{
  "num_hidden_layers": 14,
  "n_experts": 40,
  "experts_per_token": 2,
  "d_expert": 96,
  "d_shared_expert": 128,
  "hidden_act": "swiglu",
  "normalize_top_k": false,
  "balance_loss": 0.0112,
  "router_logit_norm": 2.0,
  "vocab_size": 5865,
  "norm_eps": 1e-05,
  "tie_word_embeddings": false,
  "beta1": 0.9,
  "max_grad_norm": 0.5,
  "train_tokens": 437000000
}
Below are experts of layer 10 (counted from 0) of a mixture-of-experts language model. Rows are named down (a neuron's output weights, with its number) and show model dimensions 0-191. Each number is 128 + 24 x the weight over its row's rms, rounded and kept within 0 to 255.
Before each expert's rows: "raises" lists some tokens whose logits its average output raises strongly, later layers aside. This comes from a sample of Wikipedia text that the model never trained on.

# expert 39
raises: ",", "\n", " ("
down0 [125 127 146 123 159 119 118 133 103 119 104 139 149 118 118  74 126 130 155 119 179 155  90  59 158 118  92 117 131 147 147 138  84 117 133 110 119 123 154 116 113  97 148 134 117 150 129 116 138 148 104 149 140 129 102  96 138 148 124 114 134 106 151 103 104 129 130  67 149 157 122 132  62 170 154 137 118 149  97 177 155 154 148 136 134 121 156 152 157 130 117 128 146 170  85 174 132 135 155 146 105 102 126 118 146 127 121 137 147 126 171 136 145 169 139 124 109 125 142  96 183 122 158  92 118 149 132 149 135 112 190 147  95 113 135 125 147 138 189 125 148 133 115 168 112 132 107 152 126 135 135 110  77 118 138 142 106 115 136 150 142 117 154 128 183 109 123  90 130 151 150 104 137 139  87 139 146 131 134 133 133  86 138 156  72 105 127 151 102 110 115  91]
down1 [185  78 132 186 126 123 107  92 100 106  92 122 140 109 139 121 137 112  94 147 110 147 117 116 183 142 131 159 128 153 110 117 153 121  93 128 132 112 168 155 121  93  92 106  99 129 157 160 115 155 111 114 112  73 145 199 126 118 134 117 121 140  76 120 105  96 110 178 108 172 149 158 133 157 130 114 144 125 130 130 154 151 126 112 124 129  86 165 106 127 122 111 110 143 174 126 106 102  59 147 130 136 122 159 105 129 109 151 172 112 111 112 134 160 124 158 131 170  93 128 158 167 156 148 114  92 143 142 136 108 106 144 128 140 126 120 127 130 148  93 143 120 119 109 124 116 110 148 120 158 136 144 141 185 143 127 134 138  88 121 148 126 111 124 131 171 132 156 122 134 138  92 120 126 109  98  93 143 124 126 108 109 126  84 139 127 111 119  89 100 115 150]

# expert 15
raises: "ain", "um", "ent", "k", "aint", "ant"
down0 [130  95 138 121 130 123 119 132 100  72 123 126 111 142  56 192 111 137 149 145 106 101 100 109 149 131  92 143 183  97 106  78 115 156 136 113 163 117 143 137 168 153  94 136 144 121 157 141  96 151 125 128 120 129 123 141 145  93 142 135 136 136 145 146 124  88 123 136 135 110  99 134 147 173 102 122 135 126  93 116 129 118 149  93 120 111 117 113  93 151 116 175 114 112 166 122 148 113 143  94  83 150 145 117 154 140 117 101 148 137 130 128 121 114 192  96 134 104 136 145 178 146 134 127 159 121 161 121 127 116 119 159  97 100 150 152 124 144  78  91 132 142  90 108 111 107 169 133 136  94 159 141 151 110 127 131 132 122 125 124 143 147 132 117  94 167 149 124 141 140 129  74 107  98 134 140  99 128 153  96 122 147  91  85 100 166 129 162  84 114 110 133]
down1 [128 130 211 138  99 123 134 142 152 126 150 108 128 131 161 158 155 136 125  94 140  61 162  94 109 115 177 140 169 129 153 114 143 140  85 182 116  67 146 130 136 118 142 125 126 148 173 152 165 134 107 142 110 122 134 186 111 100  92 125  94 104 130 145 117 139 167 125 136 116 134 112 181 109  98 115 158 140 107 148 127 111 151 154 128 132 125 143 117  83 109 115 125 139 104 130 132 123  91 110 101 155 172 118 110 166 141 115 130 180 122  96 149  90 119 150 115  99 137 195 137 138 125 117 152 107 107 121 116 102 131 133 116 129 107 106 156 103 122 145 133 136 102 104 124 132 165 149 127 140 113 111 167 144  97 162  92  92 133 120 127 117 138 125 121 134 140 109 103 177 107 155 110 109 121 147  97 121 145 136  88 107 134 121 142 135 163 149 111 121 141  91]

# expert 8
raises: " and", ".", ",", " "
down0 [131  82 145 130  77 110 143 154 152 130 155  96 107 118 129 113 137 150 145 152  99  86 174 138 127 114 147 179 143 119 137 146 147 123 165 168  84 123 109 141 121 139  96  91 105 158 122 136 142 123 100 186 121 125 122 177 114  79 103 127 141 129 175 111 108  99 122 123 100 155 130 121 135 135 125  71  85 121 166 189 141 111 113 106 127 160 116 148 161 149 122 157 188 161 161 100 110 170 134  80 117 118 104 137 128 167 117 129 111  66 126 117 109 108 152 112 133 146 141 170 130 124 127 123 102 136 138 124 106  96  89 151 129 130 140 113  93 136 155 146 178 148 142 125 122 108  95 140 154 131 129 158  97 174 139 139 126 128 127 133 130 131 123 119 106 146 140 143 119 113 130  98 123 102  85 127 151 104 128 118 124 133 139  73 131 136 150 121 119 132 137 160]
down1 [143 172 174 130 129 195 157 116 126  91 140 147 123 155 163 159 111 133 139 129 106 149 122 109  82 110 120  83 108 117 176 144 139 116  94 109 109 149 136 110 126 112 193  98 148 161  84 105 132 141 132 129 134 126 100  92 147 136  73 101 103 128 127  91 132 100  82 144  82 146 132 139 135 117 148  86 150 132  97 152 170 160 127 119 127 155 126 136 144 144 110 132 121 115 174 123 138 116 156  75 132 157 120 151 120 126 112  93 142  90 151 101 162 119 104  69 125 118 118 157 112 143 126 142 117 125 158 126 114  95 129 129 117 138 153 128 133 126 165 113 140 166 123 150  90 115 126 122 123 134 116 111 121 132 107 146  96 145 118 127  91  96 102 146 106 112 147 170 136 124 101 107 162 145 100 130 207 119 117 155 121 151 118 139 164 129 118 152 136  97 144 119]

# expert 36
raises: "-", "l", "il", " ", "ish"
down0 [152 130 116  96 105 144 123 134 160 139 160 134 128 101 107 153 126 101 183 133 185  57 135  96 128 158 151 157 122  79 152 128 151 108 141 152 105 116 147  71 138 113 104 119 114 125  95 128 115  64 155  95 159 131 110 172 101  93 111  94 134 158 119 129 131 126 124 129 141 113  92 138 142 132 110 143 117 130 157 108 163 120  98 145 117 113 135 120 105 121 123 141  88 145 114 145 118 119 119 209 137 138 142 125  90 101 153 115 117 120 117 135 105 118 139  86 160 134 132 114 128 124 118 153 118 166 120 121 142 164 114 158 107 116 160 142 145 136 167 154 114 126 147  94  98 143 146 125 100 130 134  98 121 170 120 118 147 153 146 146  87 110 139 129 114 136 106 153 122 171 145 139 113  90 166 117 109 135 141 188 164 109 122 124  93 144 138 179 144 115  90 108]
down1 [144 116 135 142 139 123  85 130 123 135 170 139 110 160 134 174 127 135 139 129 187 134 128 107 131  88 126 112  88 151 118 117 124 152 123 130 114 132 102 184 111 125  95 117 106 141 146 143 162 109 114 128 131 133 126 112 126 126 145 132 110 142 110  98 127 156 104 158 122 161 195 132 157  64 154 101 144 145  68  89 144 145 144 123 139 122 103 133 143 166 113 159  70 154 133 104 141 160 133 135 106 114 112 103 218 110 130 137 141 135  91 135 129 124 115 117 117 150 104 126 132  79 123 166 117 111 118 161 154 131 157  82 126 135 123 110 107 147 145 104 130 145 117 111 147 161 160 123 127 181 151 120 107  91 162 117 147 139 102 142 107 136 116 110 122 148 126 145 172 138 153 140  98 140 129 157 111 141  84 118 120  94 115  87 156 154 112 127  92  93 151 145]

# expert 11
raises: ";", ".", "\n", "; ", " ("
down0 [140  83 146 139 132  84 179 171  90 134 117 153 111 106 154  87 118 115 102 130 106 134 110 151 107 157 148 159 104 116 140 170 144 138  90 124 136 164 135 177 113 151 140  98 125  95 135 170 116 140 107 125 165 120 140 136 112 123 136 147 131 156 105 126 155 134 123 183 116 127 129 135 130 117 128 126 147 198  91  97 154 136 116  89 143 101 140 141 152 123 161 130 178 111 136 164 147 167 113 117 144 156 140 130  55 131 108 104 146 138 129  83 131 133 136 154 146 126 128 135 128 160 126 124 124 135 157  95  88 145 117 117 127 110 111 117 132 112 102 132 150 124 130 120 119  79 131 186 131 138 148 155 160 146 125  97 138  80 119 134 111  96 179 146 123 107 146 134  87 137 160 158 120 101 135 117 116 128 187 189 125 132 128 131 112 148 103 129 147 118 153 141]
down1 [124 151 124 113 138 158 117  96 145 134 168 144 141 171 162 151 101 110 126 126 117 130 106 147 146 173 146 132 147 164 123 141 119  89 106 102 123  94 129 118 145 152  89  70 131 138 137 119 149 110  82 157 148 104  98 109  76 142 163 133 104 134 112 116 137 100  84 126 107 123 169 146 152 124 148 138 166 111 103  80 145 135 140 121 172 141 151  87 130 167 127 129 101 121 104  81 115 100 156 107 112 123 130 188 140  94 179 130 202 119 107 118 112 119 144  93 134 140  92 150 134 160 167 121 111 122 125 136 110 125 109 125  96 110 120 112  83 117 111 121 178 142 153 100 163 173 120 122 116 110 126 122  85 161 108 139 119 111 145 150 130 128 130 150 111 122 130 151  99 166 142 130 129 100 132 111 131 122 109  87  97 118 157 158 115 119 122 137 109  88 120 150]

# expert 28
raises: "\n\n", ".", ","
down0 [152  99 155 144  99 128 154 135 150  92 112  95 107 113 140 119 158 124 140 142 143 103 129 144 122  94 131 115  95  95 136  69 114 143 128 156 166 126 128 140  93 132 122 127 119 101 155  89 173  92  89 144 113 154 121 131 142  84 130 151 132 124 172 127  94  93 102 124  95 146 145 132 110 136 123 143 165 121 130 115 126 123 104 123 126 112  72  99 176 129 171 127 157 136 117 117 115 139 124  85 131 152 119 126 169 148 171 141 131 157 127 133  98 169 140 119 151 117 110 164 120 106 119 129 132 130 163 111 118 131 131 155 174 144 137  82 100 123 126  98 147 134 126 129 128 161 105 100  98 136 146 146  48 110  56 132  93 174 127  95 120 132 124 143 112 139 135 128 120 172 103 135 101  99 137 122 128  79 129 114 145 149 127 118  89 138  81 138  83 155 130 138]
down1 [107 132 120 125 185 142 132 120 113  86 146 131 164 115 124 184 115 150 135 107 121 138 102 140 160 173 108 148 131 187  82 154 188  98 123 130 113 106 111 101 109 138 157 163 123 184 139 129 143 128 134 129 117 106  96  89 111 129  87 126 130 138 127 146 113 154 151 130 114 104 150 118 112 114 178 164 112 138 157 111 133 135 108  81 111  84 165 147 145 120 103 128 116 120 118 130 130 125 147 140 140 105 139 116 131 108 151 140  96 155 136 142 135 126 163 113 125  75 114  92  94 145 136 141 145 122 147 145 126 153 123  95 124 124 103 154 157 140  68 142 111 115 137 135 130 117 146 136 120 103 142 155 180 164 146 120 130  78 150 170 129 161 124 115 173 141 153  79  77 161 118 150 111 123 116 103 129 134 140  82 128 116 145 128 151 140 150 134  76 107 162 137]

# expert 38
raises: "in", "as", "is", "ic", "en", "es"
down0 [127 150 136 116 126  92 104  91  94 151  91 127 124 149 129 136 137 101 141 134  99 139 145 147  77 116 114 127 108  91 110 169 133 153 140 101 160 164  88 151 158 152  52 151 107 177  89 123 132 168 187  97 136 145 115  59 116 133 133 121 109 145 113 129 126 129 122  99 115 146 148 115 101 159 114 120 105 140 125 158  97 127 128 141 127  96 127 131 124 139 115  79 129 135 145 109  97 159  87  94 147 137 112 161 121 104 108 140 130 123 159 125 158 118 104 151 154 136 109 154 143 136 142 147  95 133 147 146 120 133 137 133 129 134 141  92 106 121 105 108 126 152 128 131 140 132 110 119 112 137 142 138 149 104 110 105  92 126 130 157 163 133 129 132 131 105 105 137 136 101 125  69  98  99 157  66 184 118 164 111 147 128 129 123  82 128 109 104  59 149 164 112]
down1 [135 125 145  97 111 114 100 141 141  91 139 138 142 154 185 110 112 151 100  89 105 133 133 159 119 108 127 116 130 159 127  63 142 130 112 130 148 161  96 123 110 126 133 126 111 151 112 123 144 135 117 144 116 163 155 124 163 143 119 156 105  94 126 114 112 120 155  95 143 116 184 150 120 146  92 164 115 154 161 103 162 145 172 153 140 102  84 142 106 154 155  71 123 108 122 116 111 165 153 167 103 126 101 121 158 130 130  79 147 136 135 141 126 135 130 137 120 115  90  64 141 115 133 129 135 132 109 152 142  86  94 119 114 122 126  94 108 108 196 132 115 133  90 115 112  51 120  51 104 133 112 149 152 115 134 126 110  93 129 134 131 130 107 130 111 129 145 139 124 118 126 122 149 112 137  84  96 122 110  87 105 110 109 160 154 141 138 112 145 115 117 122]

# expert 1
raises: "c", "m", "um", "b", "P"
down0 [ 65 133 119 110 122 150 148 122 113 145 157 142 104 124 117  75 145 100 146 121 121 118 117 128 189 120 125 138 148  75 103 216 141 152 103 137 122 136 130  85 127 136  85 122 135 100 119 144 133 112 145 107 117 168 120 146 163 140 137 107 175 163  93 122 105 170 107 165 139 122 171 138 126 143 124 173 136 131 121 162 147 121 150 183  99 117 167 124 118 116 114 115 214 116 128 163 144 103 126 101 138 105 113 126 147 131 127 148 125 130 135 156 137  96 121  97  98 140 106 108 145  89 156 137 134 120 128 126 154 126 127 163 104 135 150 139  97 116 156 146 157 109 144 115 137 116 117 129 109 153 149 114 159 142 135 105 159 144 121 115 117 130 114 100 123 112 107 138 142 104 115 149  67  56 111 119 105 146 135 145 147 128 169 115 136 113 141  92 135 122 141 144]
down1 [123 140 109 132 140 159 131 141 140 154 122 177 136 131 168 146 147 121 116 142 163 144 146 138 108 171 153 132 116 163 115 125 136 110 128 122 135 110 102 106 123 124 107 113 168 101 138 136 101 113  86  83 102 174 161 170 101 169 116 104  92  99 156 149  96 108 136 108 133 110  82 154 146 115 156 108 127 104 109 141 135 149 107 143 102 147 117 119 141  67 108 131  96 139 177 134  85 124 130 152 153 119 147 134 163 144  92 135 145 132 145 157 127 121 130 139 129  83 133 122 107 155 130 162 134 105 101 129 123 126 127 146 113 117  72 158 134 133 149 106 116 180 123 141 101 188  90 171 162 157 156  88 141 141 134 102 122 118 140 166 138 123 121 136 139 158 149 114 145 188 152 130 113 129 116 130 133 114 150 140 167  91 119 162 132 118 203 112 139 144 136 104]

# expert 19
raises: "is", "st", "u", "y", "."
down0 [141 190  98 144  95 163 171 132 133 132 176 148 141 114 127 147 143  94 138 148 143 137 150 151 133 105 113 138 143 116  82 119 141  63 116 135  95 148 143  73 160 100 132 147 179 114 118 127 152 110 161 122 145 120 108 103 104 118 151 144 130 126 131 141  98 107 101 110 159 148 138 135 143 122 120 112 150 144 153 176  43 157 132 135 121 107 134 163 120 100 148 110 150 141 112 114 111  84  80  90  91 114 104  69 115 146 114 111  89 119 118 121 120 123 166 118 110 120 142  79 135 133 147 175 124 138 120 155 110 130  91 103 141 167 150 100 121 124  85  86 138 112 143 143 118 122 135 119 137 123  99 117 130 113 117 130 103  75  99  81 126  94 113 138 155 102 147 142 128 118 109 166 140 114 135 117 135 127 133 100 133  96 121 141 162 133  94 113 141 124 130 128]
down1 [125 146 140 123 114 120 169 151 118 129 122 151 121 153 162 139 137 153 135 151 127 123 128 137 160 125 105 149 117  88 127 131 148 157  98 136 116 119 172 124  70 134 133 116 147  88 146  98 169 113 127 139 123 117 164 139  93 114 161 166 109 125 116 148 128 138 140 130 157 141 122 137 127 132  46 189 144 133 152 147  98 128 101  99 132 170 120 119 149 157 126 131 122  81 108 128 111 164  94 136 145 136  89 105 130 124 139 154 133 128 126 135 123 126 133 158 108 113  95 127  95 121 126 141 114 117 106 128  99 101 126 114 147 140 122 100 132 124 137 120 109 118 141 129 125 122 143 181 142 141 148  88 152 130 177 130 105 110  99 104 118  52 131 115 135  98 132 131 154  89 124 179 147 168 168  94  98 193 139 160 150 120 179 181 131 100 181 135 112 107 114 143]

# expert 10
raises: "at", "and", "ad", "al", "on", "ay"
down0 [ 92 103 157  85 111 145 104 132 160 102 128 152 161 126 145 131 146 109 144  98 114 104 144 118 154 110 104  93  98 153 190  77 136 103 130 147 118 128 136 144  99  78  92 127 144 123 141 103 121 133 154 158 127 143 148 125 126 134 137 136 155 159 121 110 129 107 165 143 155 142 118 144 129 119 132 135 106 108  98 105 183 151 104 106 164 139  96 132 114  64 135  58 138 153  85 108 128  85 149 136 121 136 133 130 105 117 121 104 110 143 110 110 179 169 117 114 143 184 144 122 164 127 129 140 112 112 125  95  85 153 141 142 105 136 126 127 139 158 138 118 110 130  89 159 109 134 139 147  72 127 143 100 154 106 117 152 152 110  85 145 148  85 109 136 136 158 117 152 148  90 142 137 153 124 150 116  95 150 169  93 108 117  86 125 118 104 132 143 136 133 164 133]
down1 [102 172 118 141 108 149 134 139 123 121 164 107 159 129 144 160 105 195 111 107 143 128 135 161 124 126  85  90 140 135 123 132 160 144  86 140 130 138 109  77 107 137 134 128 129 139 123 118 151 132 165 120 140 115 174  98 137 153  94 141 100 108 152 124 114  86 131  80 113 111 108  73 140 183 132 108 143 123 168 146 105 142  89 110 126 108 123  92  83 128  99 113 139 171 126 100 166 128 121 165 100 121  85 148 160 130 119  89 167 165 135  91 145 191 121 171 132 129 131 135 110 136 111 159 155 181 121 121 118 156  89 152 109 137 119 159 114 165 163 127  99 114 133 129 129  96 155 129 150 121  96 144 140 121 151 128 126 107 131  78 113 142 146 122 124 142  79 100  98 135 153  86 114 127 123 139 120 103 133 130 136 163 113 116 128 140 122 117 119 100 104 128]

# expert 31
raises: "at", "us", "ad", "ix", "le", "in"
down0 [134 122 122 166 119  68 121 119 157 131 134 192 152  86 146  98  51 150 125 167 156 101  90 127 144 122 122 108 114 150 137 117 113 129  99 161 117 149 153 105 108 123 108  92 131 127 124  77 133 110 134 111 122 131 134 121 115 124  88 172 107 101 139 124  69  82 181 137 143 118 152 111 133 113  90 137 140 112 114 107 119 110 117 115 112  85 131 124 165 100 151 127 134  93 127  97 125  93 152 135 120 133 130  48 158 123  88 130 140 152 152 132 146 140 155  86 121 139 109 145 144 153 116 138 140 139 137 105 164 118 153 115 131 142  87  97  91  92  72 167 151 107 120 174 122 114 143 133 117 121 157 138 133 149 106 108 138 159 139 153 124 120 136 121 106 103 139 111 138 100 108 158 113 137 122 122 128 121 179 143 123 137 129  97 136 109 165 126 140 123 131 159]
down1 [112 128  86 123 126 132 102 123 142 154 129  93 171 143 123 143 134 158 137 124 110 130 123  91 125  83 119 133 104 168 125 110 120 131  95 140 126 143  96  66 135 149 140 174 111 111  93 125 133 104 114 105 146  80 154 139  95 137 106  92 128 125 157 108 160 165 101 140 136 118 135 133 131 133 152 114 152 140 103 139 114 131 123 165 130 155 140 149 121 107 116 100 125 101 104 182 108 153 172 132 119 151 179  99 153 101 158 117 130 155 138 154 109 111 133 143 138 134  76  92 148 164  77 134 108 123 122 147 131 116 137 112 116  98 122 116 105 162 113 120 147 126 106 181 116 151  84 162 121 149 113 124 115 119 167 138 143 138 109 152 138  99  95  90  61 127 109  80 161 106 142 148 157  77 145 150 129 119 175 130 126 118 166 163 145 156 123 137  76 133 134 129]

# expert 0
raises: "u", "il", "it", "an", "ell", "ip"
down0 [163 134  91 124 105 122 103 126  88 200  99 131 137 158 130 121 124  96 123 135 102 103 135 143 150 139 132 145 151 107 125 123 131 144 137 119 144 119 147  62 150 120 132 111 105 132 147 141 163  86 158  89 135 160 141 126 116 137 156 123 119 103 120 102  74 175 169 148 121  94 138 108 144 121 112 110 188 166 149 141 102 164 131 121 114 158 126 154 143 140 122 125 160 160 127 129 122 167 141 121 135 135 126 138 122 110  83 158 113 112  89 117 156 118 142 106 118 123 115 134 150 165 142 134 142 156 139 106 118 130 115 130 123 142 155 136 112 156  61 162 118 148 165  67  90 127 134 137 143  86 121  95 139 124 133 195 168 129 150 117 133 148 124 127 153  99 113  84  99 155 150 121 128 133 142 100 132  93 134 107 128 140 155 152 144 141  86  99  75 111 142 107]
down1 [122 114 101  78 162 131 150 125  79 113 114 151 134 128 113 118 122 109 103  95 151 144 132 164 156 153 155 160 104 105 159 146  90  83 114 160 109 154 118 152 119 143 129 157 128  83 128 152 126 126 141 104 131 136 151 156 184 164 105 147  75 120 162 131 153 128 188 141 145 154 123 126  87 173 115 140 119 133 104 119 137 127 126 169 123 123 112 160 130 120 127 152 125 140 112 135  82 128 106 109 181 105 185 203 133 115 143 143  94 151 110 134  94 124 168 124 106 117  91 110 136 145 162 137 129 165 159 121 129 140 127 115 141 127 130 125 144 120 142 129 124 143 137 197 107 160 127 155 109 158 107 133 132 133 137  86 142 110 101 152 146 103 129 153 150 134 157 140 112 106 113 128 101 153 172  84 131 179 113 107 127 141 121 132 126 136  82 141 122 118 124 135]